python train.py --hidden_size=128 --d_shared_expert=0 --moe_layers=[0, 1, 2, 3, 4, 5, 6, 7, 8, 9, 10, 11, 12] --routed_scale=4.0 --balance_loss=0.00428 --norm_eps=1e-05 --beta1=0.95
Below are experts of layer 9 (counted from 0) of a mixture-of-experts language model. Rows are named router (the router's row for the expert) and show model dimensions 0-127. Each number is 128 + 24 x the weight over its row's rms, rounded and kept within 0 to 255. Numbers have three digits each.
After each expert's rows: "mostly gets" lists some tokens that are sent to it at least half of the time. This comes from a sample of Wikipedia text that the model never trained on.

# expert 37
router:108089110142133135176128154078121171118139166159100122152137136121142124166095124145163161130097110131117197125101105113113161172098124097142146142154133099144160119155103129095135113142122109129127107136147144124146137140103115099163131145136150136102156115118115118107121102143058125160123135112122091132136119180126158103130159161091108118167129157095176096123113120087139120106125
mostly gets: " ===", " others", " *", "ities", "ง", " forces"

# expert 17
router:097090139130153128180102179091113172119162143167105117158144111120149099125111146160150159110090124125145170122104110110118146173087131107145151162154136129137154124144100141092158110146117115142104109122158163121136140108104111099138144134112142130128158122119122128108102094145082141156120143123139087116130091156122147114131165159104107135169142149110185086145112152085165110115134
mostly gets: " ISBN", "\",", " Nominated", "\")", " Won", " song"

# expert 74
router:154075109130127102144114182113114139102179131129134135156154144115137122155110134144152126133119123131112136114127097097119139117150098139158135143226115100144131109180125119092152154142112131119147053122120127078139095119066127096113127161126146139100151141135127139149122085140112135118113131144124100140131118171109155118113147123124127143151110138104154084148078132107130099109131
mostly gets: " −", " +", "%", "@"

# expert 56
router:121107144130125132135132118119122124080132142143111125150151120114102076138117158120144114075093137150110154120125131096110153145092124093157113152155150104150157148146117077138105180148077140177113109189137137107158146064110151132117118119108118132114151137137140166126108101156103123144120151112091109118135117132096153113126138183125122148138180141070160097130130115113142103109145
mostly gets: "ensis", "ș", " del", "ο", "е", "à"

# expert 94
router:119095113142143126171128162102118180111150161140106116163135129117159131138108140157160144120099121131121180126091103106127167150097116086144165161163135120143163125139094143102154108160093073118120101141146137120145129131105106088138146140146140150133154109121112124119122094150085145158119145128125099114153122174129157118140169149098104111158135149100187088137103130085158124109140
mostly gets: "ations", "ions", "sion", "ists", "aries", "down"

# expert 122
router:120095122170156127144122176092092137129126167118132134189150104111143137145135137181165109135135137120062135117141117123128131148137120134137136136202140112144131109146121137103143141161116137160150110132137138104127119124090111080100118152125121143127130111143128153125123110180100145144085116142115081129166067156130155086122180117124111107173146117129137084144099136098133143132140
mostly gets: "eastern", " century", " coast", " western"

# expert 18
router:108122108141134082140138107100094114111136153119140130138131105077133122174103127128126097062091152125048121119092094126114145115125130100125093127154135098124122134167113136101163154141086140140108094133140135119166077129128139113132105126116130144101141117143119137093114128162114144123141167110133098160137121163126149096143183118112115150180135167087161128135097103114111107128151
mostly gets: " (", "(", " Apps", "born", "first", " (#"

# expert 41
router:095106106120136111099114152084134115114162157147140124123126122124110143114103145124134061110113158124095137071109117128111201167128133120134118148171145111134127140148140101136137147147104098129124113128151134069140096157133094115107122155124136152107107151131109109117125109141096156153097139170096080130174104177130153126128136114116136159180132142131152066146102124131119146132165
mostly gets: "---|---|---|---|", "|---|---|", " Candidate", "See", " Apps", "|---|---|---|"

# expert 13
router:107105120142140124152134125062117139114152123146112120150136133123114116143145116157125116104115135139119165154110128130115151134132145099126133172145133124140180160175107114120155108180108126134081118140141188126167128125096085078151135136139143149127184071136142141111111067141105122131111132118129116173140105161139123118091142148098113145140177131084179099112130117122153124136162
mostly gets: " California", " England", " Australia", " China", " States", " Texas"

# expert 2
router:122124115108170120157144148102093148088136156129091101159142158104109107117118152151126131133157124111159155101115130095151156187122115115143131147143157115145135130109097130125162138156132099145098130147162157128137104108136094117119094150189128131123152085160132149124124102153114188203065149132136105128151117135134141113110141154111075133167137140127122101154119110101147121109131
mostly gets: " of", " the", " for", " against", " its", " his"

# expert 47
router:114119075133126112089137138079082129101145142133118091180154119118086072129130129123132121136147119154124133138115103136115135140099132119110126154167157133152169136134120122137144135170123136152074112143151157123159122137123132096119086134134134123144141053182101140094121087170118171139104154131125101124145108163143125098111148180130099150157146112120142099122113108112145148125167
mostly gets: " London", " Massachusetts", " California", " Ohio", " Bengal", " Ontario"

# expert 46
router:131105113129133115152115119113107110106154189134121098116114081084100084113104128127131106106076161124136128097118110136126123132130129118179103155129133077158135117169116135129161133149127131168112136125140157117128118114142108119134087179122157142132149067150135128106115113153139137147128187163138125142121115147093162108112173138118079168148134135099137121193134132115153098095140
mostly gets: " often", " if", " usually", " sometimes", " involv", " may"

# expert 123
router:115095114144136121189136150108114183101136165163110115174150123123146137127104159156159152128101124139134171138112084109125158161088106088148149153177143100149163118143115118090139113169117087129087118135141135107156118132104110095137143153149160134116174120101103125116111095149094145155110144123130097113132115176121151110143146145109114139165115153104159111130095125095150123110141
mostly gets: " However", "″", "°", " these"

# expert 36
router:132118114117177112171132160107113148112152198148109114158152156080110133106117132138115110148143125143146136116118114133136163156117119129150101148157128067150130121126114149131155122142132102140112138120146134135146109120118102138134087179156168145110183101139130133094101117142094192204090148122136132161119125137110171105100166149132085118144150133123125138149112102116148106127119
mostly gets: " his", " with", " him", " their", " from", " against"

# expert 34
router:118108157116150127147118121077097149124153152147130127143141132136129127138122115171143136100142124124147159119112092113114148141143101130160150125169142110139156108155130135092177150177117104147136097117172169134133109140097098083129129186118141113121143122103130145136084068172107122144111133115128101180116117147117164112149180118095139127191148134114145111146100090102166133119138
mostly gets: " Chevrolet", " Episode", " Private"

# expert 12
router:135095130158134121185125141113133138116147146147106119162130137124128141141112110150163145125091117146118163123111101100107153155084108103165148127152152078135165152141090134116154113132110098119088103142127135107145111143117121090142128134145129164132156097120118116113105097144091147178094153137131088121126125171105191122138163141091118112164127154089164095146118151069163127122152
mostly gets: " they", "ities", " They", "ers", "ies", "ations"

# expert 8
router:137104144171150086166166119085082137091122172149108086148128130097100124113109149147141088160134148119121173101124122117136134156153106141131105128139122087133149124124084131129139119150122106111105130125142166149129099110115111129123124144147175135122143077132116145089124125175112144166084142140098130146130086172125163092104145127103051125146128132098142096122128129103147114117112
mostly gets: " two", " most", " one", " three", " some", " other"

# expert 65
router:125094120141151126181127148108119176121153155149101113157148127125152128110115140150161145129106129142123182115102102100123153169101120078154160152173148102148166114149107135108160103162106068115100107144155142118148120118090114083118151146142143137123165116111105123121103095164083148159121143118133096114132117162126149111139155134119107113159143139107173101143114129087172114115142
mostly gets: " forces", " these", " These", " Defense", "ization", "ique"

# expert 82
router:099114138112119118155136150081141149104170170177115093141113110107118118124087122151132112106092130164129135124136082140115134159130123102172123183118131102137135119138090129121108134152119103169117120127152158136165114153110111093110120145147160141105179101127125115116123118148088169170129142145117108160145122156121122110096200121102097168152162162128168122112103104109132112141110
mostly gets: " but", " and", " while", " until", " although", " including"

# expert 116
router:101121144098159107139143133087106166103134141139115112160152135130081103163112122139123066107145113156113136132096116103106139163122121089149115148165140111110165171143100114122132129150133117152096133166146129118139117108095085087117094145149138145098205096178144121123110115168083171178119133141119119145137130133136124129128121143121113123130177121130134114138098122081136121135169
mostly gets: " Championships", " Association", " Albums", " Cup", " Representatives", " Council"

# expert 112
router:110102134128163125143106138115112145142142175118124140142135103126123111139109136159139114123108148124088116103128114080112141123125084103140131126176138094128144135172131094128168172145071138189138142156134154074130091134122114097118132144105142132112102122125112132134110088195131161134102109150126094130186096147080166118127171162134118136137147135116122087153114105107159112108132
mostly gets: "·", "www", "path", "flower", "Tru", "mut"

# expert 104
router:128124130171139102149143120142094156096144139167073134160130105100128112148114135162165136110076151160078154127126111097097154157087130113163123150128164124154145147150102095116123151149099088145100098162126148102149129093122140112113119119142165175093145145139105180132091112145118131117117145124090118155145114141080163112127141145105133143123138146092158100141126125119154091104148
mostly gets: "kov", "ij", "ku", "ko", "š", "ō"

# expert 105
router:087125153162159097144126164113126153116119166136123112143110090126127108106115130136148109096112155119154157144085119132123136151123125122142130129160124089146142127134116143095126135143077118188134112114152156140154123139106145127129100124131136150114120112122124134117134113139127140163092121121082099129177077181089173120111158134131079152167128152064146069137101128104156080119126
mostly gets: "inomial", " Phyl", "flower", " window", " upper", " Clade"

# expert 60
router:125086148126149124159111156118119171103141144136115113141150126126133117130122158160159144114091142136131179131093087105120154140112121080154159149176135101154151104139122126105162113146105107122111103157158142120144131123094107064125139154147142130121161115112122123100109080150087160167127146116137105102145113156129163105130168134109112111171147137113174085131104145080166102116148
mostly gets: " glass", " engine", " vocals", " design", " services", " drug"

# expert 76
router:116100146132146143152110129070111157106146143116124128139173110122139134138095125137138140128120120139132158100129087135095145142113091132138137131165123123157137103162123135090165143161118107107118081138137146143149122148090122098116132159127156131103214120124139147122111065155079143141136127113118103100146125178113147109150179105130129120178120144119163123160096123098168119105165
mostly gets: "second", " Episode", " yards"

# expert 28
router:084114087154166105135114152113099124089144138141135092140121119101101095159134150131165138098136190120117153105104138081105123134106126076131121135141151099132162148128111068104121142125124121150129107149174116126137122125133124121085112105187162157116152126137120136131139109182099185129097158115087102138135116134111138097149165145124128127130154153099147119171130114115132089128147
mostly gets: "tory", "based", "ous", "tive", "ect", "ial"

# expert 83
router:133099118152160090098129151131152149136142157134136102136156129140120140134118139131126073090130144111110135074112122093081138174113109127135107136149114092156144154185138109119147183137107097118135099129152131084142101129085092115089071133127130162113126154165121122109139134136092135121134133161098093179148095152145141135126133121126109152151142173135164099165086137145126130126150
mostly gets: " Candidate", " Result", "See", " Length", " Score", " ±%"

# expert 11
router:101101099121146100095126151082147164105150125134128117146135131126119146103119127137138087095127185131124133088115105103079168162100133133105104143141114097125148139185138104122142156121136106091115105109162132080160131135117066114095118125114127164114129144122113115114145115133078132118103132157105108186165104166140128123136127128119124167186158153109163104151125135115111115125159
mostly gets: "---|---|---|---|", " Total", "|---|---|", " Coordinates", " Candidate", " Website"

# expert 53
router:109104129179171105126107125124105122114121163163137117127123062100118104159108131128149136109086184135099128113134108117132127125112124082147108138125155103135153136144106111110147150173121121168127139153130128106107124094129119139125115117147163162126128109135089129132113123172141153136123137154113129137130062155074187102119151148096113136134120123108121089193120102113148078095121
mostly gets: " dis", " un", "pro", "exp", "conf", " rest"

# expert 15
router:150111127123137144128129173128100125119122127147099098114138095111103135129098153138147126124141176139122162145127126110120166123119109097132109135148170140167160148154084121136135166127094105103102117139154182126138124113113092095107108146133088154127129124119055182124102110145148141110097149172142106142164129143109140079130119193112117134120136144082129129122145100108192109117124
mostly gets: "Mo", "He", "Al", "She", "Du", "Ro"

# expert 111
router:106088101137142116149069153104127124108162185134141118160127105131136113106089151116145122144096124134111151093129125120127147138108139133151148155167136108152151144174119126104141122191125115154139074118135149120137071127124110106130130114151130141132145125118119142118079096153096140133131121133134093122112104185115137101091191132120136138148131179102174102125099119132157077115120
mostly gets: "%", " \\", "\\"

# expert 124
router:139088104110136144152127157076104152131134160150129125144145123095129119115073123149179076099100118147123161120137106110112143112122078134145118186136133119133154141173107135104171129138124126112123116113177170132138135126110116109157130125130158131136128093154133131132096082138120136129123136115087114153125134145093144094108138149120141168163116151090184123168069111105158105107139
mostly gets: " Candidate", " (#", " Nominated", " synonym", " Jr", "first"

# expert 49
router:139114134170158092135139152129089152130119133162100098156148094132140066164099144188127134090131124148094140111129115129105130153101080118152118168117129134144163189140110088094154135162132099166112130137146133131120126074104095110136104114152140135136134131165112171102107127141129102159101123138108108158131095134098160136099132148104134152133140157109151103137107118093145096118154
mostly gets: " Be", " Am", " So", " Is", " My", " Do"

# expert 101
router:078108128122144102172127127137113144124165178150115132136137119100112118148112171143142115095118143124125159094108129067117163151127137080137127128148194094151140139108102065109155141143123102119116099169141111116146109106121123126102125141171126164102147109139131099128133101146097167178120137130125098154141113136123141114127165151108121147146133130131166104190128104088159118132148
mostly gets: "ical", "ional", "bility", "ative", "tory", "ial"

# expert 35
router:111107141118119108158130153114135144122147159125112104164149119118076117152117139159147119115121117133143183142110114140119130142112135088186138168161133105124151124166121119123174107165107077156110121135177171125155132142114130102148114124130147144101155061116111138098111103168091135154107139116114102140123124140139144093087171181113128128167144169121155125124085137085126116130125
mostly gets: ",", "),", " Stadium", "\",", " September", " July"

# expert 44
router:159091107113128139097155167102092183107161118163099102158153115090121140135095134134134097135149139176129136117137105109115114154121120133153114191123129125168162143186111129120130154120115106119112108126151157112144093104097124101145117138162120146094131081126097181124115097119126114109079144139120094121139126148116146120124139166120143187120155137089160111121107081131128111130129
mostly gets: " Died", " Born", " William", " Monte", " Mel", " Mc"

# expert 79
router:096096125148141114173139137128124164121165136154107120182143107117132120131125152147165142104085137143113173134113109081126164147091123094137169156160141102157164106138104120105156102156093106137101097142143129100132141120110087088119109131149158171150154108113103120128099082134083159153115144130123100132118121155125179123128156133095112110157111141110148100127112147102174114101145
mostly gets: "ism", "ulation", "ation", "ization", "tion", "ivity"

# expert 119
router:116121103161171079152146132137097126118137136140130092139123061125121105163121142139149124092104160117102136093111106097096145147114086103137106124145168098132161150134097103103161158137108126158123137177127129088143127107124141115122109146122132175117105141142143146141113127176123165135120125145097080153160094123086184109150153142126104145134140123087136094171133095129137097113132
mostly gets: "pro", "clo", "pos", "cr", "cl", "qua"

# expert 7
router:114111122149140098125136129099114179119136129156100100145150136135064095162130134171145090050115124152099144108115122086094167158095137092131129133149130121114168160142102050135130121133130114134108108186146141103157123115099103103121092127126117127098130117169122139122111103141090157165119164119112119126142127130149133133108128135101136121150142164129154114151112126104133134109166
mostly gets: " School", " Award", " Museum", " College", " Records", " Center"